{
  "lr_router": 0.00103,
  "norm_eps": 1e-06,
  "init": "normal",
  "grad_clip": 1.0,
  "decay_shape": "linear",
  "seq_len": 256
}
Below are experts of layer 11 (counted from 0) of a mixture-of-experts language model. Rows are named router (the router's row for the expert), gate (a neuron's input weights, with its number), up (a neuron's input weights, with its number), down (a neuron's output weights, with its number) and show model dimensions 80-159. Each number is 128 + 32 x the weight over its row's rms, rounded and kept within 0 to 255.
Before each expert's rows: "raises" lists some tokens whose logits its average output raises strongly, later layers aside; "gets" lists some tokens that make up at least twice as much of what it gets as of all text. This comes from a sample of Wikipedia text that the model never trained on. Tokens count by the router's weight.

# expert 0
raises: "\n", ";", ","
gets: " the", " a", "\n", " The", " an", "The"
router [160 114 134 149 168 112  77 103 164 161 177 147 106 117 181 125  70 129  98 128 113 122 117 174  88  87 159 106 161 101 107 156  76 167 116 165  96 109  83 153 148  85 127 126 106 128 176 147  91 166 107 113 123 145 138  89 115 178 163 174 109 135 124 178 158  89 143  61 120 143 158 184 173 117 165  91 136 178 117  88]
gate5 [181 130 113 131  92 156 157  87  81 158 168 119 128 161 137  56 146 161  84  97 131 146 135 132 150 113 122 104 132 199  61 163 136 151 160 152 152 119 130 188 135 126 148 154 110 136 139 157 113 170 160 142  86 148 133  97 116 146 104 115 194 154 135 165 142 137 118 101 174  95  45 119 138 122 160 150 123 138 135  92]
up5 [ 90 163 140 108 125 100 186  85 149 148  84 125 169 159  62 136 156 161 106 108 140 130 126 130 152 189 128 185 115 132 131  58 142 110 123 118 107 127  99 109  61 170  76 171  87 137 127 105 105  68  84 155 157 123 130 159 130 131 111  96 116 139 135 137  84 161 102 184 181 107 151 110 122 120 135 165 168 106 168 212]
down5 [128 137 117  73  99 167 138 160 157 129 142 117 167 166 146 153 134 124 151 116 124 143 105  93 159 153 137 121 130 220 125  95 115 118 131 113 105 143 156 166 139  99 179  95 134 119 101 137 179 175 109  98 160 167 126 109  83 145 132 134 147 126 132 160  82  98 101 157  81 138 144 116  79 114 147  97 123 104 107  47]
gate6 [191 178 124 133 144 135 146  86 148 144 120 146 101 149 138 134  66 115 159  88 139  98  72 148 132 165  78 142 130 128 109  90 173  88 180 130 125 102  68 152  54 136 105 152 131 148  88 140 125 146 154 126 132 177  78  65 138 151 115 139 118 154 132 130 163 117 130  96  90 119 169 155  87  80 139 105 200 107 140 100]
up6 [ 82 128 173 113 150  79 133  99 150 131 122 129 153  88 116 148 194 138  48 157 138 156 138 103  80 121 155 139  97 114 134 171 104 171  93 132  97 160 154 102 149  99 133 134 126 157 151 105 106  83  91 131  98  89 148 186 156 128  83 122 133  96 132 138 109 152 140 181 173 138  87 133 124 162 121 137 156 118 116 172]
down6 [140 154  67 210 135 111 120 180 137 181 148 174 163  99 121 136 199 143  91 144 140 144 113 149  87 121 116  88 122 158  70 113 104 147  68 109  98  42  70  69 113  89 113 106  70 147  93 111  97 149 115 127 110 146 154 104 127 166 116 208  98 169 150 133  96 118 162 118 141 155  78 153 228 100 114 140 142 130 155 133]
gate7 [109 134 117 113 155 117  46 126 136  83 109 149  84 110 148  88 164 117 124 140 128  90 169 123 142 127 159 132 172 145 143 193 120 176 109 125 108  85  65 171  95 115 101 160 112  56 143 115 121 131 157 116  73 134 169 125 155 148 140 110 122 134 124 151 165 113 138 148 113 114 178 129 112 157 200  90  99 147  98  68]
up7 [163 117 150 146 200  89  88 136 102 139 105 105  97  92 185 104 133  51  97 191 199 137 105 149  96 118  97 153 152  65 172 147  77 142  96 144 108 120 136 122 106 103 117 159  94 110 177 154 110 104 145 137  93 154  95 100 130 166  95 138  91 167  64 188 121 112 167 183  95  99 113 107 104 144 161  99  97 133 125 159]
down7 [116 108 117  97  87 167 167 136 160 141  93 156 136 103  92 105 159 148 162 111  66  37 134 105 120  78 143 112  51 105 146 119 191 140 155 108 126 155 162 115 130 121 123 126  97 126 152 110 130 140 104 140 174 116 109 147 108 131  96  90 143 130 149 149 103 152 125 168 156 113 148  99 147 119 138 103 135 121 100 115]
gate8 [156 142 179 111  80 177 122 117 130 120 111 163 109  75 104 140 117 178  61 153 110 128 184  96 155 150 114 172  95 188 131  99 126 131 161  87  78 142 143 127 153 133 153 139 117 120  62 115 172 131 119 135 130 104 132 130 127  95 116 144  88 117 130 120 148 131 152  91 107 124 180 112 145 166  86 127 126 110 196 184]
up8 [114 110 159 126 119 137 186 141 109 113 125 113  92 155 112  95 146 185 124 108  97 140 121 159  84 162 144 126 165 152 104 126 146 116 164 150 173 141 133 127 160  87 138 112 163  91 114 153 121 108 115 101 103 170 138 129 124 120 155 135 173  93 158 124 113 159 107 168 165 200 136  99  41 132 130  90 111  53  90 179]
down8 [126 111 155 149 100 132 157 159 143 153  61 113 176 147 135 105 120 124 158 129 106 133 152 148   0 127 120 182  97 119 105 154 131 165 138  65 201 148 102  96 140  97  80 158 105 110 125 144 172  94 119 148 158 167 170 168  91 141  94 103 186  96 153 150 129 124 130 148 140 121  76 141 154 146 121 147  83 132 178 135]

# expert 63
raises: "\n", "-", ")", ".", " (", ";"
gets: "\n", " |", ".", ":", " of", " that"
router [ 96 115 194 114 130 105 124 107 136 146 131 162 160 144 186 111  94 152  89 181 149 125 113 172 102  91 159 116 118 125 112 132 112 135 136 137  99  66  53 147 149  90 127  91 120 179 187 107  99 144 105  95 131 161 169 110 134 180 168 148 109  87 110 228 162  90 157  72 136 136 144 195 171 110 146 124 173 140 139 138]
gate3 [151  77  99 104 125 121 125 135 128 121 103  90 161 137 149 115  92 110 156 174 117  80 155 109 159  76 140 124 163 117 174 123 101 130 157 132 139 107  85 107 133 114  65 168 102 142 190  92 171 150 171  76 144 116 125 124 130 125 150 126 128 120 104  77 106  81 232 134  84 142  78 148  96 132 108 102 166 116 104 104]
up3 [134  96 183  99 130 175 218 157  80  90 120 122 125 134 135  85 129 170 159 134 136 128 125 128 104  98 133 179 134 110 119 181 110  91 177 178 163 163 118 138 153  98 104 142 143 110 172  88  96 162  87 100  95 176 112 131 173 126  92 112 209  80 157 140 116  80 116 108 144 161 122 110 196 122 185 124 170 128 124 106]
down3 [ 91 140 148 124 141 144 167 138  78 123 123 122  63 146  93  96 146 158 127 146  93 112 107 114 168 158 107 150 127 129 120 115 114 105 105 164 148 114 142 134 110  67 113 135 182 150  63 134  78 166 118 107  52 126 129 144 160 151 174 110 181 138 109 118 182 122 112 181  95 113 110 142 159 149 115 169  98 141 114  78]
gate4 [108 142  99 113 100 185 111 117 125  41 133 225 130 132 179 216 142 137 152 140 102 115 127 150  99 193 114 144  75 162 104 127 143 101 189  81 114 138 103  83 147 155 185 136 115  72 142  86 156 167 117 125 118 141  72 130 127 121 144 110  76 142 124 109  95 125 123 123 163 137  99 122 175 128 107 134 106 108 120  91]
up4 [107 122 166 155 117 143 123  99 115 122 100  97 151 135 106  87  83  50 166 123  90 112 105 138 156 137 166 103 127  74 157  65 142 115 122 120 171 142 143 148 111 112 108 147  98 102 107 136 176  96 145 159 153  81 142 155 137 136 139 103  96 113 146 150 156 114 113 152 125 129 130  81  83  88 171 120 155 131 142 169]
down4 [ 78 192 171 108 153 156 125 128 141 164 108 124 121 133 117 100 135 125 179 136 150  68 150 134 140 123 124 141 114 153 210 100 154 134 172 141 131 109 154 205 108  97 107 179 122 110 148 158 153 132 124 101 106 153 151 139 165  90 105 111 165  69 158 163 181 162 109 147 138 145 115 100 160 111  91  80 125  79 142 149]
gate5 [133 176  85 121 167 139 185 115 168 174 187 125 155 118 151 159 150 120 129 129 172 123 119  87  79 126 139 123 105 134 145 200 105  85 141 134 155 148 103 146 101 122 134  98 113 164 144 100 167  98  97 166 107 131 158 134 104 156 127 132 165 125 169 203 146  93 162 112 172 159 157 167 119 104 179 158 159  99 124  81]
up5 [107  71 181 146  72 172  70 127 142  99 103 155  94 138 109 126 105  54  79 107 105 149 162 162 133 134 121 124 187 111 123  93 136 157  90 115 109 110 139 118 118 112 158 175 163 134 139 165 142 176  82  97 136 135 135  91 134 135 126 143  90 111  86  23 153 117 145 140  77 137  73 145 109 130  77  96 109 145 144 157]
down5 [132  88 123  78 132  93 112  69 136 136 146 120 139 101 150 136  92 116 153  89  58 114 126  91 162  74 136 109 125 201 134 161 163 144 193 132 151 130 188 176 165 138 129 114 176 160 161 131 147 127 108  93 167  95 140 134 146 182 136 148 138 120 104  91 161 139 116 110 164 140 165 133 131 142 131  50 166 103  87  85]
gate6 [131  99  96 136  74 163  89  98 101  88 113 129 125 103 108 103 147 129 155 134 110  88 103  74 180 123  99 136  88  83 136 129 110 147 109 137  83  88 116 158 147 115 138 143  98 160 142 135 119 112 151 112 161  69 178 150 121 153 190 180 136 152 156 194 107 147 170  87 142 103 156 193 151 164 141 127  86 136 157 126]
up6 [129 133 130  87 117 142  87  72 145 117 143 136  97 143 167 101  96 166 181 109 137 109 153 153 134 100 154  92  76 158 115 126  99 152 165 149 160 124  87 111 201 127  85 102 134 106  89 119  98 137 171 151 131 130 136 155 133 103 159 159 163 156  99 137 170  85 114 151 149 174 133 176 198 120 102 184 122  73 139 142]
down6 [114 149 122  88 147 147 135 174 131 162 104 130  98  71  84 159 168 112 132 165 106 102 113 140 148 134 111 148 113 105 143 142  35 164 138 164  91 148 127  81 135 122 138 183 114 156 104 104 104  86 129 139 143 132  74 157 102  93 144 130 109  97 139 166  42 103 136 153 128 120 157 175 136  96  75 128 101 156 152 126]

# expert 24
raises: "ador", "ar", "och"
gets: ",", "\n", " (", " \"", ".", "-"
router [144  97 164 114 176 118 158  81 142 149 139 142 115 152 177 120  86 172 132 154 147 125  92 130 116 102 163 124 131 121  89 131  69 113 129 209 112 112  97 144 126  88 113  67 131 115 187 129 139 130 124 122  96 175 109 121 134 149 153 154 134  99 124 210 218 100 118  71 145 143 170 152 142 132 157 107 109 182 143 125]
gate3 [188 123 108 184 113 103 132 123 160 146 101 128  95 143 121 135  82 166 147  98 120  79 130  44 147 166 133 107 112 105 151 104 132 105 148 101 132 113 139 153 209 145 136 122 142  99 182 109 105 116 114 129 159 160 156 153 147 160 131  81 151 149 161 158 164  82 136  86  65 148 117 117 139  62 150 106  85 124 153 136]
up3 [147 150 151 136 103  99 111 141 126  99 134  46 129  42  92 139 107 109 108  81 210 171 137 131 139 107 174 131 125 142 113 121 154 137 152 125 130  48 151 113  99 112 143 160 172  81 143 130 153 109 120 161 117 119 134  79 209 166 130 106 131  98 172 172 105  94 103 111  60 188 138  44 181 111 102 120  82  87 133 122]
down3 [162 111  67 101 155 209 111 165 126  99  72  85 146 165 103 145 116 102 154  97  80  51 139 107 160 136 139  35 137 123 140 125 151 182 123 142 129 186  87 132 168 150 108 153 130 119  82 127 113 107 125 104 105 117 138 137 103 110 119  68 149 118 185 128  99 114 138 154 146  91 114 147  72 169 124  81 145 153 143 107]
gate4 [ 96 118  10 121  94 169 134 118 128 106 125 138 185 198 114 123 121 170 151  71 111 106 140 113 176 129 105 137  74  61  97 136 120 100 141 144 117 164 178 128 153 111 101  90  61 161 124  92 137 101 131 129 156 164 117 160 141 119  95  98  90 125 151  97 114 104 136 102 116 138 139 170 184  81 118 114 141 112 133  99]
up4 [ 98  94 124 142 105  61  99 132 103 136  70  98  83  75 179 114 134  74 114 145 139 141 197 126 157 145 159 151 188 186 133 128 143 183 162  95 182 112 131 117 136 136 134 115 111 129 169 130 167 158 123 146 121 132 128 144  81 145 126  97 100 154 140 142 150 119 169 128  21 147 124 126  80 138 144 112 100 164 151 160]
down4 [142 136  99 134 121 143 155 111 142 155 101 161 179 203 120 125 149 177 164  85 123 140 106  89 151 121 104 178  88 127 154 121  99 159 177 110 157 119 135  88 151 176 136 100 149 188  98 104 129  97 143 154 134 126 123 122 114 168 106 153 159 164  99 107 141 126  60  94 137  80 104 153 125 135 169  57 127 186 147  73]
gate5 [122 118 157  70 138 124 140 114 143 111  84 210 116 129 136 105 138 116 144 212 124 110 100 160 107 107 149  68 150 143 147 109 125 113  92 114 142 108 127 145 123 176 170 102 159 113 188 159 107 149 145 103  91 122 130 145 109 133 131 103 136  54 128 184  90  91 115 119 172 154 119 142 124 135 132 142 134 192 183 155]
up5 [148 127 135 177  60  88 149 164 147 138 100 150 154 153 136 104 136 122  93 160 159 179 176 132  94 155  99 139 168 173 139  95  93 143 168  98 122 134 135 149  96 138  86 188 152 115 108 106 196  57  94 108 168 157 109 111 126 141 146 146 109 102  87  93  90 173 156 119 120 178 102  78 101 147 108 100 151 123  78 166]
down5 [149 167  88 112  99 147 157 176 162  86 150 117 169 188 142 126 108 135 123 102 172 124 131 141 119 153 145  51 110 127 105 163 159  97 174 117  76 158 172 162  76 155 161 107 173  97 133 112  97 106 130 117  90 147  81 174 131 115 131 189 141 107 152 201 146 164 118 168 127 120 165 198 133 146 126  62 105  92 135 209]
gate6 [ 95 120 121 194 115 148 127  98 162 112 120 162 159 127 136 154  93 136  70 210 142 172  83 152  76 132 151 105 129 116  92 139 138  85 140 137 104  66 118 107 155 123 120 118 134 146 131 104  53 173 108  75 136 140 154  98 163 138 182 159 141 142 121 110 195  94 165 113 135 157 119 128  98  84  88 136 151 123 138  76]
up6 [ 88 112 116 204  88 172 136 139 161 110  82 162 177  93 104 130 118 156 119 166 123 163  83 155  86 143 123 137 142  87  99 114 142  94 115 162 106 121 124  85 159 122 105 123 128  90 124 101  86 130 120  84 151 124 176 133 150 108 162 153 106 140 119 122 207  67 160 128 111 125  92 108  65 105 102 143 149 127 178  64]
down6 [141 131 138 172 168 158 116 135 127 107 100 164 106 133  88 188 109 128 105  94 103 161 131 126 165 162 112  98 207  93 117 139 125 144 112 137  98  92 125 166 123  99 115 178 147  40 131 147 149 106 148 111  83 111 168  95 172 132 127 126 137 180 113  45 173 161 122 167 104 124 136 162 149 117  67 176 111 123 117 139]